Experts of a small language model: 37.5M parameters, a sigmoid router.
Below are experts of layer 10 (counted from 0) of a mixture-of-experts language model. Rows are named router (the router's row for the expert), gate (a neuron's input weights, with its number), up (a neuron's input weights, with its number) and show model dimensions 160-239. Each number is 200 + 30 x the weight over its row's rms, rounded and kept within 0 to 999.
Before each expert's rows: "gets" lists some tokens that make up at least twice as much of what it gets as of all text; "mostly gets" lists some tokens that are sent to it at least half of the time. This comes from a sample of Wikipedia text that the model never trained on. Tokens count by the router's weight.

# expert 15
gets: " 19", " the", " 18", " at", "20", " (19"
mostly gets: " (19", "–19", "–20", " 19", " York", " Washington"
router,236,266,164,197,177,224,209,198,194,187,240,194,218,223,148,229,193,165,220,191,188,230,197,203,173,198,218,204,195,198,186,220,191,187,223,221,187,236,205,257,199,152,195,132,180,189,202,235,167,215,190,189,174,208,164,167,190,195,218,191,213,165,167,228,240,162,179,180,231,153,164,253,237,175,185,190,207,237,214,172
gate0,220,160,239,231,177,193,221,254,200,195,179,197,206,177,201,233,206,172,232,225,265,245,180,228,203,224,225,167,167,253,144,243,219,187,194,163,120,199,249,231,260,223,274,197,193,197,204,184,207,249,245,219,185,285,185,148,227,200,170,222,222,140,160,136,204,167,200,212,219,190,196,199,192,172,167,261,205,184,185,200
up0,221,208,191,215,199,221,195,183,199,195,282,280,204,264,206,210,183,170,238,202,188,158,215,202,178,193,169,163,198,213,222,154,181,196,172,201,168,157,237,257,164,183,179,205,200,159,177,250,178,201,190,254,198,188,236,205,232,192,203,181,174,191,206,217,222,208,201,203,242,129,189,184,244,210,165,213,204,235,188,166

# expert 24
gets: "s", "ation", "ing", "ment", "es", "ers"
mostly gets: "ations", "ities", "ology", " life", " people", " area"
router,192,184,201,143,219,151,241,220,192,177,243,212,262,216,181,197,222,186,178,200,185,234,219,220,204,139,244,215,259,241,187,192,257,172,225,216,211,259,158,237,213,197,243,196,203,135,184,169,207,210,197,260,139,208,245,209,187,177,147,192,182,216,217,238,203,190,193,167,213,202,189,245,250,223,191,179,255,160,166,187
gate0,223,172,175,208,225,222,222,223,112,193,240,229,238,231,228,149,250,191,227,192,260,173,208,191,237,174,227,179,185,222,243,243,193,188,218,164,132,200,200,226,244,154,207,203,164,142,203,187,181,280,185,180,131,256,202,223,170,153,216,233,195,212,177,188,201,235,155,263,194,166,256,181,199,201,189,215,208,201,201,172
up0,223,172,163,214,193,168,238,196,219,147,208,174,210,242,179,170,193,185,182,199,234,220,172,178,183,169,229,208,178,273,188,202,157,146,189,191,216,236,190,191,230,223,199,270,197,164,225,163,162,184,199,219,202,241,153,233,181,179,215,200,172,172,228,217,208,215,216,220,206,165,189,264,150,196,153,186,203,206,206,215

# expert 41
gets: "ed", "s", " a", " and", "ing", " that"
mostly gets: " have", " had", " has", " played", " took", " located"
router,134,186,161,191,150,226,116,150,218,198,244,241,227,141,146,199,196,174,224,222,215,158,189,177,251,167,214,173,171,196,240,267,208,180,205,204,206,208,253,146,181,218,223,183,176,241,183,199,209,187,186,210,200,194,190,201,191,214,184,211,196,211,165,231,215,130,183,260,173,196,220,171,204,235,160,146,175,161,221,210
gate0,210,177,143,241,235,169,174,179,158,171,192,249,192,203,170,179,174,141,174,228,200,200,146,196,227,234,175,233,231,208,236,271,184,175,229,188,162,187,196,172,217,296,184,196,177,257,192,176,228,177,136,241,214,212,178,177,246,184,232,280,197,203,188,185,165,177,210,219,151,204,226,161,232,202,213,224,200,207,191,137
up0,217,154,153,259,169,190,159,190,143,186,174,266,206,208,180,226,189,189,165,161,245,261,200,197,206,193,164,256,230,214,210,235,194,210,221,176,178,212,190,157,209,233,215,180,173,200,213,174,219,227,182,288,213,199,198,202,224,164,198,289,183,213,178,189,230,195,211,216,179,218,202,200,219,246,174,183,194,228,193,215

# expert 46
gets: " S", " C", " E", " P", " T", " M"
mostly gets: " St", " J", " H", " Dr", " S", " R"
router,239,221,213,140,186,185,194,187,170,247,258,257,246,202,184,190,184,234,197,177,245,152,238,227,214,143,195,185,262,190,246,255,175,212,170,188,131,237,224,232,218,160,218,161,237,171,218,213,218,258,197,181,153,188,196,109,208,209,207,219,268,176,229,224,223,184,205,189,192,191,203,212,196,218,174,217,190,149,165,203
gate0,226,194,189,210,252,193,251,174,187,197,185,240,214,194,214,177,240,212,231,123,149,168,138,238,157,241,203,192,217,222,213,216,165,233,172,224,185,202,215,169,202,249,203,154,221,222,209,184,225,206,197,175,257,160,148,171,203,243,241,196,252,257,235,183,220,234,173,224,187,198,199,187,196,276,169,167,182,170,220,241
up0,153,216,174,176,136,248,135,200,175,206,210,223,248,208,236,235,237,238,218,198,245,196,233,202,229,177,204,168,207,185,219,193,245,216,231,192,234,229,197,152,126,203,188,177,182,179,167,227,179,164,178,229,177,220,246,209,197,163,185,195,219,148,185,240,157,230,213,202,179,190,177,166,259,210,217,205,200,189,194,164

# expert 43
gets: " (", " \"", "-", " K", " S", " C"
mostly gets: " \"", " Ka", " Mc", " Lu", " San", " Ber"
router,248,206,225,153,221,166,142,223,179,212,186,228,182,205,148,206,167,264,185,211,209,186,187,215,257,183,179,183,270,202,222,235,222,255,189,190,183,177,178,209,228,185,142,168,238,158,241,234,183,199,186,149,193,170,205,175,201,194,183,253,208,218,229,176,235,168,197,225,178,178,202,227,255,196,198,206,168,99,183,189
gate0,190,174,204,218,225,221,177,177,160,133,179,275,226,237,232,163,212,218,133,167,148,244,220,172,219,181,196,192,180,198,239,193,188,242,197,146,174,144,181,234,166,198,203,143,163,184,261,234,188,214,208,192,179,213,209,181,175,189,192,166,220,179,187,199,222,161,274,159,198,200,239,220,218,173,226,162,198,149,240,236
up0,179,245,186,199,165,178,218,162,199,226,224,172,196,236,251,229,207,185,182,210,228,197,255,134,201,208,223,201,155,247,241,191,252,218,203,230,187,197,179,189,213,192,250,212,226,228,201,176,177,204,205,210,240,201,235,242,257,174,157,191,202,153,142,235,159,229,182,199,235,236,188,139,174,189,226,199,240,211,176,198

# expert 4
gets: "ed", " a", "ing", " of", "al", "ated"
mostly gets: " new", " known", " used", " original", " However", " said"
router,166,187,175,246,252,175,215,220,199,191,208,217,203,155,200,256,262,146,150,111,168,249,207,232,227,190,210,186,227,232,178,232,210,185,228,273,218,190,208,168,207,214,234,168,187,220,194,166,240,267,188,206,198,151,152,225,213,247,181,208,171,187,183,172,214,262,231,258,182,199,240,185,215,231,179,159,177,227,222,167
gate0,155,231,147,235,203,144,232,192,225,197,217,203,181,191,186,230,202,159,163,188,174,248,220,123,205,173,200,172,202,234,142,212,195,189,212,255,205,160,212,171,209,221,215,183,183,208,170,161,234,198,205,153,206,140,158,213,140,227,234,213,220,199,211,215,225,235,175,257,221,213,216,201,182,197,225,159,199,214,224,183
up0,185,217,142,233,244,161,251,241,233,187,171,189,179,197,220,205,254,194,149,166,161,212,206,165,248,194,230,216,260,235,217,226,190,191,193,218,212,199,216,210,203,219,194,147,212,260,220,162,214,210,215,152,141,166,171,165,239,206,223,196,229,226,241,206,244,230,166,208,205,268,188,259,244,195,189,182,224,198,244,173

# expert 5
gets: "s", "\"", "ation", "ment", "ies", "ly"
mostly gets: " However", " success", " series", " years", " life", " role"
router,237,175,169,159,156,179,161,167,172,219,260,229,199,187,248,218,214,182,209,164,234,261,216,248,194,171,225,167,174,254,197,192,220,182,182,254,155,274,188,201,210,207,238,233,127,210,143,204,217,202,241,230,169,276,276,210,194,169,159,212,144,186,216,184,187,218,220,186,198,215,225,200,243,203,214,209,225,246,175,164
gate0,211,176,193,176,159,199,203,178,190,196,261,146,205,241,200,185,173,186,172,210,237,197,237,212,205,241,176,200,165,234,160,186,159,182,178,238,201,189,228,174,214,221,242,196,226,237,173,211,230,177,217,162,212,190,221,181,198,226,254,236,183,201,155,253,162,210,231,235,216,226,199,183,212,217,206,164,182,159,195,202
up0,200,200,163,156,186,234,223,165,193,197,227,228,218,247,205,224,206,159,125,206,225,229,230,178,164,245,183,224,193,277,186,210,151,197,200,206,245,241,170,215,195,219,269,175,143,220,162,171,220,171,259,266,249,222,236,247,196,176,223,201,181,221,183,221,184,172,223,213,233,221,200,191,220,193,231,139,190,195,197,193

# expert 8
gets: "\n", " |", "|", "-", "==", " was"
mostly gets: "---|---|---|---|", " Total", "Personal", " gr", "•", " ·"
router,179,219,151,119,253,219,229,171,202,221,170,226,248,196,196,149,197,200,186,209,202,155,231,216,201,183,215,213,200,163,252,266,130,206,160,286,179,221,235,177,212,196,157,244,235,227,160,207,211,191,185,153,234,163,153,197,220,170,208,164,173,207,197,236,187,207,169,216,219,219,189,181,174,196,205,164,161,178,186,187
gate0,197,224,139,162,206,213,225,164,238,198,207,240,233,224,204,214,226,180,158,184,224,190,243,184,241,194,191,181,177,200,209,255,206,211,180,229,189,219,249,194,240,188,139,199,210,227,247,218,147,138,174,172,214,160,169,193,175,160,228,250,149,161,216,211,188,222,163,193,221,165,232,143,211,235,129,234,206,192,197,171
up0,261,251,198,175,160,254,168,155,166,174,175,168,227,192,211,197,184,218,159,184,260,188,173,147,213,128,216,226,155,244,181,176,196,202,160,247,157,201,218,166,224,187,196,228,137,195,214,169,232,192,200,131,160,225,231,230,226,168,252,242,243,167,152,234,162,208,255,217,162,144,218,202,120,228,208,247,201,212,143,218

# expert 7
gets: " |", ".", "\n", ")", "==", ";"
mostly gets: " ==", "=", " =", ")", "---|---|---|---|", " Born"
router,188,215,183,162,164,240,188,192,149,167,208,223,191,186,220,184,218,182,260,157,240,199,226,236,228,182,215,181,163,181,243,227,229,208,198,155,223,257,171,203,248,183,216,211,165,172,187,229,213,208,185,221,195,236,222,151,223,179,178,222,208,199,182,180,228,156,190,214,166,152,172,208,218,220,220,238,190,183,225,170
gate0,214,172,244,160,200,119,206,210,201,175,185,173,200,187,234,208,201,265,281,192,218,190,155,200,224,187,217,190,156,205,190,186,230,156,196,183,162,182,203,226,182,155,174,201,192,171,166,205,237,190,167,167,176,190,273,208,180,206,173,206,179,160,184,213,178,217,173,234,152,227,183,229,222,169,222,201,201,210,229,213
up0,213,244,157,197,194,228,243,180,222,217,248,266,205,172,194,187,171,173,164,169,208,206,207,237,146,160,242,184,212,225,183,183,189,221,249,191,184,167,240,243,222,175,199,234,159,240,161,223,207,191,191,223,212,183,161,144,241,219,200,212,203,224,177,179,147,201,231,195,178,167,189,178,142,168,239,172,248,209,141,254

# expert 29
gets: " ", "-", ")", " \"", " 0", " ("
mostly gets: " ", "JPL", " —", " 0", " ch", "^{2}"
router,238,215,212,145,200,230,204,175,174,249,207,175,213,241,238,179,220,227,279,180,188,218,233,225,188,181,230,192,213,200,234,259,211,194,180,164,194,206,138,228,221,211,216,185,186,222,201,218,183,200,217,157,172,165,247,202,210,179,141,190,204,168,231,162,197,213,217,179,210,193,144,190,235,210,188,206,195,228,248,202
gate0,201,194,203,216,223,243,222,256,156,181,149,251,181,217,193,203,162,185,224,198,131,191,210,180,204,234,214,310,179,210,199,202,225,185,206,196,235,196,209,188,212,202,191,241,161,161,166,177,197,205,198,220,259,203,205,209,244,175,199,237,178,258,165,199,221,176,166,164,223,196,240,201,211,140,215,200,209,189,165,218
up0,170,184,198,221,183,163,188,255,181,182,207,147,186,143,162,196,220,216,173,187,216,146,206,231,205,150,212,200,201,248,219,222,272,166,230,229,214,197,216,194,166,238,224,205,200,238,191,222,240,194,187,225,170,131,151,210,223,199,131,242,200,225,162,179,185,231,232,193,215,222,117,239,188,167,184,177,231,195,172,172

# expert 21
gets: " |", "\n", ".", ":", "==", "|"
mostly gets: "====", "===", "==", " dis", " ==", "="
router,211,236,198,138,204,212,196,214,222,237,146,240,167,230,191,184,207,193,229,130,234,164,233,232,194,168,272,238,204,200,241,227,207,219,233,211,235,212,209,174,252,185,164,245,233,204,181,170,203,229,164,223,168,275,218,212,228,213,236,200,195,270,196,219,202,169,242,194,161,132,204,177,153,188,220,168,248,226,211,195
gate0,213,247,152,218,175,219,193,212,215,215,222,196,166,217,244,213,183,206,221,141,221,221,233,234,219,199,228,160,183,167,216,195,203,154,225,193,185,181,249,161,239,215,130,195,236,179,225,164,200,165,179,170,158,195,174,238,196,214,220,251,189,173,228,199,248,161,210,193,193,201,191,194,231,186,219,177,187,215,211,185
up0,211,174,181,170,183,165,237,202,197,187,202,210,266,195,193,238,247,205,225,222,224,145,178,169,204,211,230,203,207,222,221,238,192,192,231,228,175,221,211,250,162,192,246,208,131,203,184,213,232,267,202,224,242,166,181,184,228,151,181,193,212,244,188,185,115,194,166,159,159,198,226,239,175,256,227,201,176,141,154,216

# expert 20
gets: " the", "al", " of", " and", " in", " his"
mostly gets: "Personal", " political", " international", " public", " local", " various"
router,181,247,192,233,252,199,238,156,200,176,241,200,253,221,212,231,263,177,171,201,244,239,200,152,143,206,223,214,237,191,205,170,164,220,214,193,229,205,143,201,195,168,224,189,172,179,233,160,188,231,229,194,212,226,198,204,206,201,165,132,218,213,190,237,225,251,157,209,166,190,261,222,216,158,172,176,224,162,169,207
gate0,191,189,174,173,196,213,235,215,154,190,178,212,156,257,218,194,207,145,193,237,274,209,172,178,151,193,233,165,184,232,149,148,160,163,217,201,272,200,184,199,185,196,263,158,206,152,187,128,199,223,222,187,199,193,139,234,180,225,195,226,195,200,141,202,204,225,215,233,200,240,240,231,139,137,161,165,220,176,175,182
up0,185,214,212,193,199,213,223,231,190,252,180,167,237,207,215,181,226,139,185,113,194,215,212,216,214,190,224,167,206,220,240,201,171,241,183,150,178,200,165,176,213,227,164,184,216,200,227,187,185,174,229,173,180,264,197,234,206,192,163,225,201,206,209,182,219,194,215,151,181,232,270,225,222,157,173,241,249,203,202,207

# expert 17
gets: " ", "\n", " 19", " (", " re", " 1"
mostly gets: " ", "\n", " inter", " (19", " 19", "–19"
router,180,235,211,165,161,263,201,204,183,214,191,189,228,229,182,204,225,245,226,185,201,196,256,204,211,191,177,205,204,170,281,270,222,232,224,181,186,161,200,221,185,183,208,173,202,200,197,217,214,207,254,191,201,214,234,179,237,186,216,217,200,171,244,209,201,267,237,171,216,212,151,205,190,256,203,200,214,213,211,225
gate0,204,202,176,271,208,131,190,198,185,216,237,197,165,164,142,179,204,199,205,108,218,188,198,219,172,201,201,174,210,224,153,198,185,215,237,227,165,161,169,204,180,161,211,201,192,209,234,150,207,206,164,250,258,187,254,189,195,235,205,265,190,263,184,245,234,249,172,219,189,206,171,220,178,223,220,229,225,185,235,204
up0,218,195,207,159,234,165,230,171,210,205,208,215,162,189,161,215,221,212,163,195,187,215,207,197,165,246,247,185,170,265,251,214,196,146,239,233,199,156,183,240,290,197,230,178,185,228,194,162,211,218,193,192,242,240,192,189,210,223,206,162,206,195,169,195,223,182,164,165,192,143,184,227,199,266,164,160,207,183,161,202

# expert 25
gets: ",", " and", " of", " the", " with", "-"
mostly gets: " where", " North", " north", " South", " most", " high"
router,153,288,196,170,231,228,172,194,185,206,192,269,225,230,200,211,218,247,186,174,230,173,168,247,191,205,220,178,266,205,214,196,191,190,186,245,200,186,204,248,217,222,185,228,182,248,212,212,213,219,204,187,185,203,228,161,216,177,163,145,256,206,175,223,193,239,203,184,183,193,216,180,220,234,244,216,206,204,203,167
gate0,224,233,244,214,195,207,198,194,201,230,132,224,198,179,183,179,228,166,230,181,180,182,200,208,199,241,180,240,163,219,179,235,196,189,213,174,206,204,166,172,217,259,218,162,182,226,199,192,189,234,228,169,178,225,229,219,258,177,194,180,184,204,186,168,196,196,279,195,190,158,249,246,152,182,186,235,156,236,186,198
up0,160,235,226,247,198,263,145,220,179,255,182,180,215,230,176,214,216,164,255,181,200,206,203,223,172,203,136,177,200,157,199,192,215,191,211,199,204,169,165,189,232,200,179,191,211,157,225,176,166,194,214,180,217,232,186,179,196,243,166,133,217,195,199,252,195,218,153,192,213,153,175,203,174,217,234,216,227,222,201,238

# expert 16
gets: " C", ".", "S", " F", " G", " S"
mostly gets: "Q", " $", " X", "_{", "F", " Y"
router,256,171,179,208,237,196,230,254,192,241,205,205,195,219,174,236,108,251,177,228,234,184,204,189,217,174,136,219,239,241,208,192,208,222,221,217,235,186,183,170,222,242,209,109,226,178,235,204,207,194,238,229,204,181,209,228,256,251,189,226,206,240,257,239,168,206,221,163,160,214,228,194,199,179,205,218,194,221,222,231
gate0,220,200,162,226,208,142,262,195,202,193,187,208,218,215,171,225,184,194,154,223,243,178,195,164,158,214,178,202,215,229,166,172,278,197,253,215,213,201,206,183,202,224,221,191,184,173,150,192,180,195,201,222,239,257,131,235,202,234,230,222,174,248,157,224,171,207,235,217,152,215,212,153,197,183,217,183,213,228,202,223
up0,229,224,202,233,157,149,156,263,217,218,252,199,193,231,216,162,150,231,176,180,173,224,168,142,169,224,137,230,197,148,199,190,173,198,199,208,189,193,132,155,181,176,222,222,246,231,235,221,151,228,195,217,198,184,163,230,183,190,214,240,240,172,201,193,201,165,223,177,199,215,129,201,154,175,201,203,183,206,204,218

# expert 45
gets: " the", " of", " in", " to", " a", " The"
mostly gets: " in", " the", " at", "The", " from", " The"
router,204,223,230,251,159,140,258,233,161,216,204,219,188,195,207,200,178,220,240,248,170,169,175,182,166,247,248,227,186,139,163,228,195,195,208,182,189,229,163,169,212,231,154,222,208,190,188,178,192,226,194,184,217,234,202,208,215,206,181,175,183,238,184,209,165,181,246,206,181,227,260,159,248,170,153,189,243,196,185,220
gate0,172,211,263,213,182,182,230,162,169,185,192,236,189,215,154,201,211,202,161,156,249,158,210,169,200,237,246,238,188,166,187,173,226,232,187,172,215,210,204,177,229,225,227,240,221,234,204,237,198,176,219,206,237,139,189,226,182,192,241,228,208,257,234,204,183,175,221,210,245,210,224,198,226,223,147,179,158,188,214,149
up0,210,244,193,206,221,181,249,239,207,206,189,191,159,208,178,218,215,227,189,175,190,199,219,213,191,225,184,213,258,198,191,173,165,187,206,185,205,171,170,224,191,175,148,223,243,150,205,193,180,188,145,249,256,200,209,215,219,275,259,175,209,199,209,235,184,242,192,173,179,190,227,135,202,146,214,200,254,211,169,217

# expert 2
gets: ",", " |", " in", " de", ":", "-"
mostly gets: " de", " in", "),", " De", ",", "In"
router,160,269,183,196,182,197,168,240,206,241,255,204,235,235,170,223,192,230,267,206,192,153,234,195,241,206,191,178,220,202,215,187,233,212,177,194,177,164,186,171,219,205,222,200,196,196,189,236,248,203,242,202,215,243,254,151,195,171,176,172,195,223,156,211,136,197,163,226,167,247,188,190,202,214,179,179,239,227,216,206
gate0,193,240,207,227,158,224,183,211,200,187,261,172,249,216,251,238,208,247,224,267,197,197,221,182,235,219,182,248,213,194,178,155,274,221,186,203,247,186,149,140,183,204,162,154,151,198,221,207,203,162,206,207,191,210,209,174,254,149,189,214,200,179,159,191,128,225,230,196,174,235,254,160,211,191,172,224,254,219,138,182
up0,196,158,210,204,210,161,205,203,182,204,151,221,209,161,187,211,225,193,154,150,198,249,205,252,171,195,211,180,182,246,236,224,136,212,216,183,209,193,217,241,190,216,238,209,230,206,210,157,152,232,200,209,194,216,165,210,198,199,211,262,194,208,227,178,216,180,200,194,191,163,179,209,159,186,199,202,137,162,220,238

# expert 1
gets: " ", "\n", " re", " (", " co", " Re"
mostly gets: " re", " ", " co", " inter", " =", " Re"
router,186,231,210,158,205,258,166,173,159,193,194,170,242,233,216,161,215,222,192,185,211,238,275,208,238,198,216,235,200,156,250,225,222,217,222,169,182,194,187,223,178,206,223,185,192,220,187,251,197,224,250,224,169,236,233,181,210,179,183,181,218,172,186,214,179,241,233,173,155,176,171,192,192,257,229,205,219,195,196,236
gate0,144,147,209,200,232,232,164,229,168,166,161,191,212,219,205,229,186,204,169,177,194,216,231,198,249,212,178,256,196,174,177,214,198,158,247,170,183,165,228,224,175,220,234,203,187,155,189,249,201,211,224,202,188,208,188,177,206,218,167,254,208,165,198,180,156,216,214,187,178,199,219,178,178,225,214,215,208,152,193,232
up0,217,209,162,178,172,166,162,172,159,187,171,218,184,190,243,200,264,156,246,248,196,165,208,173,209,195,173,204,195,187,195,229,173,236,209,167,193,205,187,113,205,218,212,203,218,179,261,253,203,166,183,173,144,199,222,212,156,166,223,171,246,194,268,207,218,161,209,210,189,206,213,150,180,214,214,195,243,222,218,213

# expert 34
gets: ".", "o", ")", "a", "u", "ia"
mostly gets: "è", " =", "<", "io", "à", " species"
router,209,203,209,197,244,185,187,219,238,235,214,218,153,227,192,240,221,201,198,217,223,237,209,161,201,227,160,137,170,228,237,216,243,185,188,155,207,187,206,211,210,174,180,132,219,193,203,182,148,188,175,158,265,230,213,203,155,202,215,226,266,233,245,193,208,226,212,239,212,160,161,210,200,225,164,240,275,170,216,197
gate0,264,226,245,156,211,192,222,179,166,180,188,197,215,206,225,199,174,194,231,214,228,212,233,153,263,243,167,226,197,228,193,215,163,231,173,182,162,180,179,159,262,190,183,168,181,170,214,190,160,161,218,186,203,180,203,210,206,174,222,239,149,199,192,177,230,252,244,196,195,195,149,223,237,228,193,215,235,154,224,153
up0,209,178,240,186,201,199,186,198,223,194,169,189,206,248,214,215,181,193,218,267,186,222,201,184,209,276,140,196,186,216,229,218,214,189,126,173,176,193,167,182,209,180,180,150,254,191,231,202,187,160,216,217,210,196,207,160,141,219,229,224,212,182,217,165,186,236,192,196,189,201,148,229,233,227,230,227,221,171,179,111

# expert 12
gets: " |", "|", ";", "-", ":", "S"
mostly gets: "_{", "MPC", "<"
router,242,276,189,183,208,195,192,125,136,180,228,210,207,126,230,198,183,233,238,223,216,150,226,191,184,157,202,188,226,215,225,193,191,256,231,177,140,251,188,180,237,152,226,220,189,218,197,216,216,205,197,180,194,179,207,170,209,158,192,208,218,221,241,186,169,231,189,186,202,186,169,209,232,266,215,232,207,150,178,220
gate0,204,191,176,182,245,241,188,172,233,209,175,256,175,175,240,260,162,181,185,174,221,202,248,217,244,219,198,203,205,178,243,227,223,200,153,232,229,199,127,219,155,205,171,251,223,230,194,211,197,169,227,201,222,197,215,222,187,228,184,219,187,212,219,196,256,161,169,150,197,195,232,130,223,189,206,210,176,215,177,208
up0,152,204,226,200,226,237,230,227,179,182,241,201,191,219,219,162,208,205,136,217,181,212,165,261,263,205,148,185,179,234,201,233,220,230,180,171,215,224,234,154,156,166,220,172,196,239,249,237,242,141,160,186,166,199,242,203,239,229,165,222,139,193,179,204,191,205,201,124,193,204,249,236,212,160,144,209,169,216,185,227

# expert 40
gets: " the", " The", " 1", " 2", " 0", ")"
mostly gets: " two", " one", "%", " second", " four", " three"
router,212,141,200,226,235,227,239,187,174,235,224,200,203,176,193,236,198,195,195,230,253,196,160,228,164,189,223,222,272,259,212,175,225,206,193,198,227,182,167,207,156,174,252,259,178,183,179,183,222,272,258,185,210,229,170,195,239,182,188,241,231,223,175,238,210,178,205,141,174,187,175,217,226,217,212,245,185,174,281,233
gate0,241,226,223,213,240,233,212,286,170,256,229,172,185,222,174,224,179,175,184,187,196,267,222,182,179,194,166,210,242,214,174,202,214,220,236,192,214,201,234,282,214,218,135,216,203,184,243,193,185,196,142,177,230,167,143,156,199,231,205,205,208,208,187,228,239,186,210,194,203,205,171,207,114,156,272,197,188,196,189,153
up0,201,189,205,217,235,142,217,163,252,183,231,222,191,154,235,233,173,260,194,226,244,183,195,171,149,187,174,197,201,206,199,143,220,182,201,227,193,134,165,212,137,151,133,206,191,237,198,205,224,162,181,174,144,193,169,224,188,244,233,195,233,218,177,189,231,186,175,205,256,238,196,190,210,245,202,266,241,201,175,169

# expert 44
gets: " the", " a", " The", "al", " his", "ian"
mostly gets: " American", " national", "American", " British", " young", " Best"
router,169,183,244,177,168,267,222,232,199,217,208,191,182,166,215,187,243,172,192,174,170,179,171,209,176,215,171,185,246,182,183,213,164,283,150,158,211,150,124,191,171,226,234,169,211,186,186,236,200,212,239,180,184,201,175,173,173,182,160,228,185,213,228,139,227,219,233,166,219,201,181,260,202,215,236,190,197,206,205,196
gate0,191,171,228,185,211,197,181,229,189,209,253,207,213,172,226,167,206,158,175,148,161,214,168,217,253,209,171,182,176,238,218,251,194,221,158,217,211,182,225,237,201,208,216,213,197,163,185,264,181,221,262,198,161,183,203,135,182,150,158,232,165,258,231,188,258,159,195,192,196,223,236,194,245,201,267,183,181,182,222,194
up0,237,205,167,206,209,186,196,194,209,238,216,229,193,171,209,223,215,163,210,154,151,167,208,253,196,184,179,204,185,214,195,204,214,215,170,192,290,218,203,189,206,175,207,172,199,185,180,244,214,163,195,177,173,154,177,136,178,181,157,207,196,258,225,159,263,142,176,222,250,202,195,260,223,196,256,214,181,173,225,207

# expert 38
gets: "\n", " |", " to", " on", " and", " by"
mostly gets: " on", " would", "On", " To", " On", " until"
router,148,202,201,183,218,155,238,156,191,205,237,242,197,196,178,181,194,194,208,217,305,178,207,215,195,187,185,191,223,198,220,141,195,205,275,205,185,228,254,236,212,158,155,238,169,228,172,227,176,197,220,215,169,206,242,174,251,199,230,178,210,183,228,205,162,244,228,201,198,187,248,170,224,184,157,208,254,193,182,217
gate0,143,134,183,209,248,176,175,235,208,196,202,213,194,215,191,159,209,178,162,242,233,167,141,154,205,239,220,176,219,189,187,163,209,125,236,210,161,235,219,227,192,207,166,203,246,178,208,210,147,200,139,187,188,193,270,209,171,227,221,194,203,156,186,204,254,224,180,264,184,192,186,186,231,225,204,202,216,249,223,227
up0,193,200,213,149,212,180,192,116,160,173,211,261,201,187,188,144,191,158,248,201,215,174,188,181,240,198,192,196,205,189,203,202,183,180,212,200,202,248,181,165,192,189,232,163,139,190,257,155,223,245,235,217,162,191,194,174,226,215,208,152,238,182,204,244,150,153,215,244,174,235,191,178,189,197,147,208,192,200,217,199

# expert 30
gets: " |", " and", ",", " of", " was", ":"
mostly gets: " and", " was", " but", " been", " as", " or"
router,207,210,195,152,129,206,160,247,212,203,247,206,132,218,140,155,211,259,206,203,214,233,201,154,243,195,208,195,212,164,214,187,214,206,169,235,182,240,199,157,169,181,165,165,153,211,183,230,237,160,173,176,166,158,274,156,193,203,216,190,218,206,253,213,205,158,196,179,203,213,172,211,171,166,129,146,197,180,207,241
gate0,244,154,169,211,209,236,198,238,147,217,201,150,194,254,216,211,220,216,192,213,186,231,240,208,197,194,222,179,236,228,185,148,185,184,225,194,217,225,195,252,185,175,246,154,168,147,221,193,151,226,156,240,214,192,228,240,169,186,206,260,177,154,214,163,199,186,189,188,219,235,178,162,173,211,204,224,207,253,158,170
up0,252,177,207,218,203,166,224,151,237,230,203,152,259,200,229,262,199,210,197,192,239,186,264,221,181,143,200,229,147,215,262,210,237,230,217,182,209,159,207,240,174,181,222,137,204,147,213,206,217,236,214,187,215,210,159,217,169,215,208,234,183,211,155,188,204,217,247,158,176,183,217,196,172,204,259,238,208,225,216,154